Weights of a small mixture-of-experts language model, trained from scratch on English Wikipedia.
Training: a variant of Adam for the experts, 524M tokens.
Below are experts of layer 2 (counted from 0) of a mixture-of-experts language model. Rows are named router (the router's row for the expert), gate (a neuron's input weights, with its number), up (a neuron's input weights, with its number), down (a neuron's output weights, with its number) and show model dimensions 0-255. Each number is 500 + 25 x the weight over its row's rms, rounded and kept within 0 to 999. Numbers have three digits each.
After each expert's rows: "comes after" lists some tokens at least twice as common just before its tokens as in all text; "gets" lists some tokens that make up at least twice as much of what it gets as of all text. This comes from a sample of Wikipedia text that the model never trained on. Tokens count by the router's weight.

# expert 0
router:452537470545531498515465489495503516449488500507523462491489497474515524476518539477493480445478539510492501518477458497508482489500523456492459491477509469484554475502525508492512500487478524470478497490497516489508483495499497480532554484474511484529571533547474479503494431469494507510479501507485504537500478535454508515482545538459481519489532530499494443538487534483502494526459474491495511511500491494462485465525494503469499477505501528504506503497516508539485470495518487529527503521534478490495536492491514470495498484495519504507497429510495496495461526501541555477447502499496494477532484518482458483504461502516517491490515500532505501477520515513472514511487502478533466500489593474489522533518507518463491540560535518545498526495524476529516469491477509
gate2:494480534481549534428500501518510512521531473474521489476535508490563514504525532497523496521533531464534499478577485506507521498495535541480477513515544477524521493480472452531474514538452517502522509481530497530468514494472506454500526516473452509492475510482502534519479540517472555531513516518482467505454470499513487514495511454471518478516507490508504532526486469436509521488513464477519482511486485513502476538503524527487501494529486473505491510497511502465455490467511491463506483471502473474527487450526478524485453513499476488516517455483496534483484495502484542528493520516509457471477516493510487521503511496513504547440458498530513504511450501503492505492507543509458500505571541487500479494500465521529519514517449493484508503492515517512523505492500484
up2:480513522509523501520505514502531519477493514511495526484519483499470523493528543499469496509514508496453533488536491489477510465503523477510454509482497504526491532458476450489488480512487487479497509505454477520499532443481494481554508471514532493444499471503485523516463469487514514494491498477466490536491470484465492545511484533481515518526524454475480498497498522497496483499467479497484505539556519442515502555490505493544463507510497498491545475522551558513487487493490502478494477516537522497482516462495493492486469471481519498461482505438474526539548495479501525506533438497541508515472546540493506488518498479504527482473494491539515489520498505523533487507552503502534485507507479501510482522548471529501501490475541443498512481530489558445518438484490503
down2:498467495478470546511500488533519464550485537483516490457509479492476513478485533526517565505526506510529497473524520499504487542503506513463480480472503460503530471508521501490506447500524515546485516556519513509432515545480527497440504496489502516500527463491512504481515485471468488501490523552557406504462481509513494491504553508487508483476526513516516489466477505494467526504467494478475502454565502524506461541477478477519494481513524484520494523499482493478473489508508499538503496471515504490500465452481487536499495505481498507476499492524556533490501461498486523491483461467504503504518471474498557493494532505514510476441526499483485519489474494493526470483458504509481485496523512508507475486470483494516537518486501482487437458491491537519511449493483517
comes after: " of", ",", " in", " and", " is", " to"
gets: " the", " a", " to", "|", " was", " is"

# expert 5
router:478513503516528487490479501477491480488493550490496502507473548466545504503510530471519493473510545515523499500495480485529524484472550499565533470485501534515492495535549505540482522513510551508496517486517510481525522477532516506495481493442516487502522436473502504521495473498517546500527488537456499466519516511537486506490525556502496522473532489466501483504477542481495524508457502507496531521501462483471513518551549519492540522467486483464521492512521520527496511501519508510491495479529530481469531509490477487461488485491500481469508503484516486504479519526486462489447471471476446515532471480476497477454521503535527466518547478497517519493507518513457497548468475484500482496496511500467542498479534520506479493531546546513476558466515482530549495455506475
gate2:472477501478519492472503491484454544503526512483496490486527506459479511515545529492508501464490466527544508504507484521530520468530507513532513490462487518433525493462492516466474492502502562511548486487505546487467550515516512486535511490511533474505547508507480501480500511522528484496517486501487543452488446479470485475518522474486501502465543517477565525534459495517488517509471518497453504529512498464501524475505506546453493488502429536505497465495460495463497500530487506496499527530527449496507469507492513518504488532479505502467496498509499491529471524506479520493488481466516462489492506539481489450516530498483484550522526457497503496459506476496504551494492503525499533524518495526505502540501497507474509527542446501469490557489525455519499524456484493
up2:488509472496490521514472494502498490488504490517517489527497484487509514476441554516544459523493504499459467469483500488535494526478462509491516488501484470514492473498524480509522490537449594508517505492538523539480494517514502482512516513483471492483505463533464488501477505450436459461491527498485495481524531533495465490480492507466480508444524487512521484504466476489530475545470485493475481519525495467473488513565504489484465534468511475486511528483509483526496490525547470513514515541478498493487553438543502476508470492513523541525504509493525506480472494488520497445480517509524509499525489491486500503514494493474496427510498533530505499476495546476525529503490483483521502479478521457472473480513534499458484537530525468570510487520540516498496509486483515
down2:461510471479531510494494514480487436495444531520515516503525454466465544479497515500509504499537502471515494490477473441533537497502508477475460508469493487542498474476546516529506470518501490452498471471483462510513539532515469520516498486513484505510518488542490519486503493484459498484509518502475472481447529511477520507470494503525493481544514505533521498493469484440510427529478482519513542486477523484494481488523489525472524497499520482499523496433453515485498534485482484525496477506490469509512498515530486484498519524516483499466520491490534566490498506469492513489426551430513453498502481515522478531494510455483477542479536527476490500521517517526510514521491508489531520481482526493491486489502511456519504493505475508501506473567529458521509518483483510
comes after: "\n", ".", " |", ")", " \"", "=="
gets: "\n", " the", " The", " A", " In", " S"

# expert 15
router:496543518543480486452526515515508519481524556451530468527483529491509513491514530492547514446516489508501470524515491475494494520504506486472528502476571485516539523467532517558514501523484524462512508458495478512500546489479491497542521499455497505493523535493467527523511458497473487471525514527487506495540497594525531491525485511528490494548567486496505496520475467490496543487515492498505506526469464453467495508516520531536529479469496506435468546471514512466534488456462499518504478460487483470483532519480491469485475531499496501512477514489504527512498495519509491495494512500513472510552479519508501487496503532530487483508509512490535510469518466494493484531445482486518465491504508525499493486514484462487478502491494499538498534474504522442533490478492496
gate3:505532504521499488515514513529488503499524522506501481513479498472536500503478536521457526484494464554529538509544532502512489483495509473502479518562500498556447505513508508494496476480503510477507470481461466481524505516510490474520525493443519488483480488484482484545558564478539472516512473512471532487502507517485568505535512486510524454521480469468513529481536477492541518529522490528453469536532480530430474525502499536479539516476465491490524544538526530522484518531511511521484445476480528505500510452479541500479496494521484549487517531475520508541508508497555475509511513502496465488521508483492472525470498521504503470520499498465473517531525507494474514530445480490540516509515515498501491507469502499529480530506485490475489516479524511478516465480535516
up3:518509471513480513495506506505485497512517510486536504490508507517492469523492545519460543482541467528492514493511542510483548492472456488531514507494482492500491525511507522490536489482537484443494505474486494502468479516476475476471529496444506529509470501474526508502533528460531509530512503500507504477498518522512535488562471440549526494539502514445526521517514484532518539543465544488496489506516529526482519522464495512509465496514463494545488495520497480454471513447512559448525508478506524536474495471497481538470526529493492509527490540449524499551501507489513521545508508512477498534545520521465509504503500528475523490522514553467486532486512532468472506527549527478481510470526490538501515489484515474518492490496491558481479520507482512499480511540501454
down3:466489502479524520542458518524483492512531455553540493471526470472524510480471456462508488445471553461501494487532483497478484506512498466500520491456457551490540518519535462500449524508509539499490506513498566521542477509506523527490501537519515504490531474552518477453523506488494533497464496503499488514448486492486463462452517543483515491502499515504531513526469533533507497471479476523544555511534475504486485450477492483503479508512503482535502500496517491535485467489502517507524514501551537498485517530529490470505542493483480508536505529501472515501506504560477507506515476508518512499495515508469517500522476520488462511485508502512476491463479516515518477460485477470537442534477469482510504491530470511456524499481487471482528454513491524475502526498481510
comes after: " ", " to", "–", "d", " J", " T"
gets: "1", "er", "in", "en", "an", "ul"

# expert 4
router:483517538550533476470513501504465541475487528487481535506478535493540519461501527475544496461516509509524460489494472464553516510508523483496514474493529507500525472493512524488491505505459533480509457475527508486505503472512462503521550517453520455502572482524486493519535490471513541487501485543475475495505507524469491521485535485528463484497545499478529495542509491460498527523516463445513533512477467506452489505506505543538530534522495509503464522503504493508519464464506475483509467471571487475477485484481518498509480528523478479521499488494534490493484504509586454497457517518493492526508470518515523488505489543496525491474529521493519483495547471514501527496472468503466480535519526459501491523509495491520477489542498500511519546497518501512479498514537529
gate3:449522500495477532534509446490473508505491461477484486484507474502455491507503497497481500446510490504504503512506516529512502554509487498451521509511472516495547534459511505474489531497493514494496522488426531475544528529482519524461499472459493570537534528550469470549504468513529507493518491534490523471525470488493539500532491515499512532446485513474472495504502496490527395488435545523513524488459451514508498485493534467494507500517461504504511466505514516511467498518497543518509491487503519517498527470498504511555529487492490498539502513501483498472484518472515499493480510530513482519500499530479472488497487507549509527526486521464545488479511532537490492508485499507509521503496489448503504512486509485521472474516510499537471552483491488534505494496473448
up3:554477488484477519477471526454513479485503505499524472525497540476521503528535519492505488538457519525506520495483526498501494466501441469521489493548499463499516510514538445508505493491502499540494523487526512495461495475438535488481492520513453444484475462478511477488538493511525464478511520505503515546524493461504465518494539518453493513517490512516509482485493513547432495515494492530472497523498514490482485471468501495486524470501503513534553480508516518530480503554450520524516516517460500517495543455468516509493528502476525524497529480520514466462470516456473502491473487470492483490487521472481504483524472533481473455468481460522511481491463472510464499513529489457482494488483486517499464474494454491460531515493481500520499514482523472522465431472505471
down3:499529512522548504452515515489498496492486485525565526562485508509488541504493517491506509481512489494505527511473507475468521526478504487507487506541526454475517432534478503488529480512471482539514474502534515502498489480480514508494496498521509490480511527483507529473526513491469465502497499465485500473494491521519450530485477475546448485532506478522540511522428482509490540511584535497500463476495533519479489464502495503495455518515491472477471518477479490497548534490568498523528522502518506496496463514506503536547486482521503510467486474474481488514480490505507554495497483484440545498522467488547506516486497484462499507461478519530474499514450479491481477467477482506483503458518537497484539505505523465486517513510479490498493498554494507440456481518488519
comes after: " ", "1", "9", "0", "2", "–"
gets: "1", "2", ".", "9", "3", "4"

# expert 3
router:490497506544526502485467527495524507482501533502514481511517526487526499464509537507509470489537488501496491502517496479537556504486535533519498498512516481484527440508493476515500486512478550457498479465542528484542497472477463474542536537483554450508580466493487492500536458472436524521521472511476454503491515508493499483468518516466439476520526526514543504493493524495492548500504483480480533528465509504481491463488503543505529519513488493459470519483498486497526475493499492504471500501535489450514492481550502470486491503563517500502519496547510525492456504502491505495456499488492474471504496485548488476500459511480566500483514518529504490489493480517464523524451476478503455496504535468515476508520481522499480499554497537483505525477487503518506508462505499
gate2:492488501474491499489484477480462523503483491496481507495478482497502505509457520475484517506491531439499468539492488475528499493489524489479514521545500493487472492501470511473462528544480511469524495495462507525501486496507488487465491485473518571464493480475528502569529515524508491507501493513506473501508471492465502521517507499524519524505490541497495465520512536464581492464476524511561499515516479511464535502539495436480520591514469519499520527510526501496459520519494532504522509485500536495501536537429509487575515497465480502531508546497486504504532509516506511468509508519507516554489526485480520519493491530537544506534463490507467475527527503507465508508465491512472502487512461494508455532476500500497487514529497492555528524479512490517490467539502488
up2:509514523532488518481497515517520490498538504573467498566499509537489480504495496431556515507445481501475474493512513487515527482443527514510490518524513472514514456513498510530505458512481552468508511517515551481518470472469484508515487489512535512461488491481522510516552541509471484476519489484487432505459522536501486501488445503449457493517494524483523470486521494494536488452483511475543516496532507504514527455492445488489467536510497519499491522474498495474500507512491483556493484508500545504509501575533509490493498485513518506500540517495493487493505546508479555486502529486500513481483536490484547496496456484522490519499451524502489513538501524521481524507462473500506474476499518483487487487512470500511464489550491532491482462529467508511487504475518472
down2:473467504490451518480509483503493507504523508459461476516474489521521529513463484475498508498541527489554473526522513535532496501544524517481536513529516492508480539499511507481448523537491499526514513503501501499495505507495505500471488492473518531479490518480521499570487559539541523496532502506508465475516477496512550498481487516543579534505459514458489511503501504520546502447477520521514464537493456494474503507514531479504523571484500502467498518507519494479499484547480539580471499519500527526484516491479510468507508477464470495494503547464460507528499479530506437499516513510493542495523498494468496509516484522575517497537462458505526488470511525524495531505492478506484526517493481501488458512494485536523500492535510499501520513465509505480507458508508482
comes after: "\n", "s", "3", "4", "6", "7"
gets: ",", ".", "-", " and", ":", " |"

# expert 2
router:434533486541540526497491495508459476445489501465535490528491526468514518466482525484525495441495533486525501533526484506515534502497514455538517505517542513505526472476507473550512471472469516509467490512505539496493495525494509477510545454469530510481532486522487455517526474494505494498525456489475503532505533542498515488487537502497454475519527493471558529496477487491498501514495510491501568542496478482449503496558474509528516522476522511491493521487493523498531498468524493505486455480531504466438497517489531480517493476531461472483531475506482514524470510538572498486462503460490509462526515471515498502447484506461527465518506502510480491472510471539478525517473473478468481533465514491484527523511519506508482512497498513502539522488507505481485487502483492
gate2:485527512497478464479520493505461536494494506496489523460518494443530466500500480484523546492484501486523461493482502461486485507517499508512520528503505511495487501507515505494533475529487471498521524513468477581495523526492464516489526485510519493496480517530529525515519508531494481533453515506492535523476493469496500485495518499441521527533522476510526538527496502497511518458478493443493506506489482496432528494537510548486505560484494501496505495500542509505468499506465504456480530478535536472524465472441514529522483504526504505557501512559545457546462496499551538501528499493505487459503440502501491504471527532485522494464548505493524469515526518528471511486556494500508510473495520511573497538489523498530525538481484504500523499508501497534476509507500520
up2:470541470475507545470493524505497501484463531501485441477518548432538450513495501468506493489507514530543491469485470500471493438453483503571463489487520477514472528521547497492540493542486475483494497528491515531505515517481518500536527490492510473491525494507571517538541507503502500506460512479484459534482481483502527484463485481460509518548515527511531534497520484484518522443464525506496546546506491458453509517515519541474516514495484478529498504523542494527503509494495457504459479494474543483520443508485498537480524481520509476523502455498520479530504555526516544509527494496494472475489481528475493527488514508508520494483526504517507522523491478546458527499512526490502532511487516486493493512492522505515531497480479504505532526502519498524505528512513497
down2:502540440512513532468486506456474480508551471566493480526475511507530493470461523494502512473464506534470426502521473454510485481511531487478510492471508530529478476488509474545499514477470478465505512486538514448492488514493509498545488522531481499498548510461457535477481523460444501518521527491501519484414515467518532491497483511459442493511501487500545461483526530515500496501465507523502475506497484487483470493522493547479467543536502481469527487499477472517503473490514474507520535504500493547483472504481506501507514492466511506507470503525530512479458499496481524512493497474495514491534464456552517519466486428503514522521480526493495540515488534521507492498501503494533472540493527522513503497541510492473481495509522531491494494523505489529505510472507516
comes after: " |", "2", "|", ";", "9", " F"
gets: " ", "9", "0", "===", " \"", "=="

# expert 11
router:460487516570530494497492542475479498479521511470498488503476547443499515497513514479482497482502553503512529536506488500502538490524531492511526503504506504489506477566515503514502496508500571552518480461522513503493508502511516510529548471465536464511552451480512498532557485514469511482506450506517464494507517520463464464442545507451456538461504491518491486518461451492502519479494524510508530509461465487459502468513529527517505536518481504446480504489483509513486474432525485515521513487561481486500506499506531507481469518520476501492499474471482504494486484494543511509473545489512517498540501487537507484512466511517495485485521517489517515486528503501491532480488492474484503497525527493521501498554484509497518489531524514451483538497514453475521528525508527
gate2:533458483527505492518469529490505518501509486515502524486452491480515532487513528545508519531506486472501453491489482525485485523565503530547479509488464495444523490463519470473500514512493505516509485419480493525499532471502507508523494522505489477508483525470482515443483485485493484498487496509539526495502495480501531529507514516439504522470543506501498458488502507536514485493532479465476470500563463503527488511455541492493471506475496540486503472496503481480495486537478534489533498501516508480504523442511503463486454508516487521515482489480506526496480482474467515501515508475473505531496514581526481477516541505520494496446506499501518520466525474526498522494490500525508548559437484485470507530505474502524543505500472503455443464516504508512489528493441519
up2:481476512497471499521478506574474495526521483504448491491481470512548509442506485492479532514487520517504507462506518512448486489535458485510508513525471458509493517475560492479474530502454498512432506500547495515482513511473540492499496529493512508477516488466520467456486482466475489546449491458514512571532486486471490512523497528510519472510487479499502516487519523482511472504480515501489476475484492519453528494503541510504528487501492528514529495477462508504496514501478446461466472511508507504554541507507443514463517512521509503461524528514546461513533505505510471523462476484483524472504518506488538439501472497487475467504525461500497454491491467520503474507524494497547507523471476503488540495470507526535487517471509540516505514510522464507480484469513533
down2:498488501489474510492538542491458520517500541504509462466520496512514478529485536495487492465531491488498554492495475460491533511507534503499496508495514535456469505504537475507502501470508461479526519528489481470482537494466496504512488526465514480452506559462512488461495453532486512526497506518499524500523551496471492500507520526515469459486514460569453515514441464535495458491474529514517501502499541566486462520510520507489512522535522533528526475531508477518475521502493537447497522535505480538559484512482480560482449536490489514478510502504523511481503547484498523502482542513503507553495507512476519495511513503507519518522538553485488466508526543477533539486462499485492483457510516469474500499489518520486488467501502482541480504520479484527496495490507504
comes after: " |", "|", ";", "–", " September", " November"
gets: " ", "-", "2", " (", "–", "\""

# expert 12
router:504524480547544460513532569531515479509515507468485440499529532489541491487507559487504495478550544535503475472513504501542538489512537499510525501486558476484506468517513487542496475535455495496488463482516506474533535504535510488528544485476528487557530483495469531489501466494440521505470497519533511481510510527484459468493554520479466504517503496533476505548487511539515527476459474468531509520496481500466510487525513512519520491507496494478513506501470475501509457496529493514465496505520484488521530497497475441504497533550485476520508485502509525513462528533519491478464485461486490497509466497519500494487487527486521510501535452521484544505477480466471466497471461500497450475505525520482509501480514512467497515513515493530527500487510554503515468515525478
gate2:466516517494509474522494512474516543523507469415510486471532497489529500524565506535490481509510506515502505517572481515470499471486494526525548470509487491479538500526504484515507490469506516542525461485531516476492507501510505480501508455482479475553507503491494501491496495517482488457495473522510501438487463523498449524520475488492513490495526527515511527480503486507504482506493489484518532506468464505481488507498511486486498444464512525510523476500498473472484488490535476450511527527509462510504537519510494463494543545501535518513514475524481491497448528515518514544499498490497528487465481524486464438501529512490508533464536470515493484499534491485487486455417503494479460470511520515521474460507525493544470509499543566475515500478502489488463504525445512
up2:492481535476511485521491484526504507530499479510480478425497451539531475504515522484493510525495501503519498495464475532499469505499477499502522480467515499490539529493521497495498499503460476515476455542457505477491503506521521465520506488483492507493505520479485483506486516518485472476514536518518504517527495508484532549516523499512452486495484561537511519518495466515530501533461488493504546540469495543503468460499480470459475492507486540543517447525499499486491486480525481496485466516510483515488550513523461460467540496529500532452500483550522508495448538493472562496495541526511522492520504520523481468508510532436484523541536475483505525493506448501496522475481499503477473524525525517492468485497519514546475530499528561547487486474465505520454521519480507
down2:533512459500492474533520501495481500462475469525547533485485531516501517470462545478515498464502488526478502517492497492498435508478497493537512486562531472499513492522483495473539520511479499466521535475494500501484518516487522456527519531514523499482457501466519500485476546441502472514528511483490496477488523498477518473556544536505513518499471497465444444479499458501473499490461514510467499465476519506515480471462512456505499471510495507539515513516521540507518464489452497493440542496524529506470485480540523533502462488479485479478479507521495524504500525501493480486488487479540579489497496526517513573460505487487500516497476484508526492499480500497475477499537530499502545496541496486495515470518493501518492526504458480468458502530461523458481520494519521
comes after: "0", "2", "9", "ri", "ba", "li"
gets: "0", " de", " in", "ic", "ia", " –"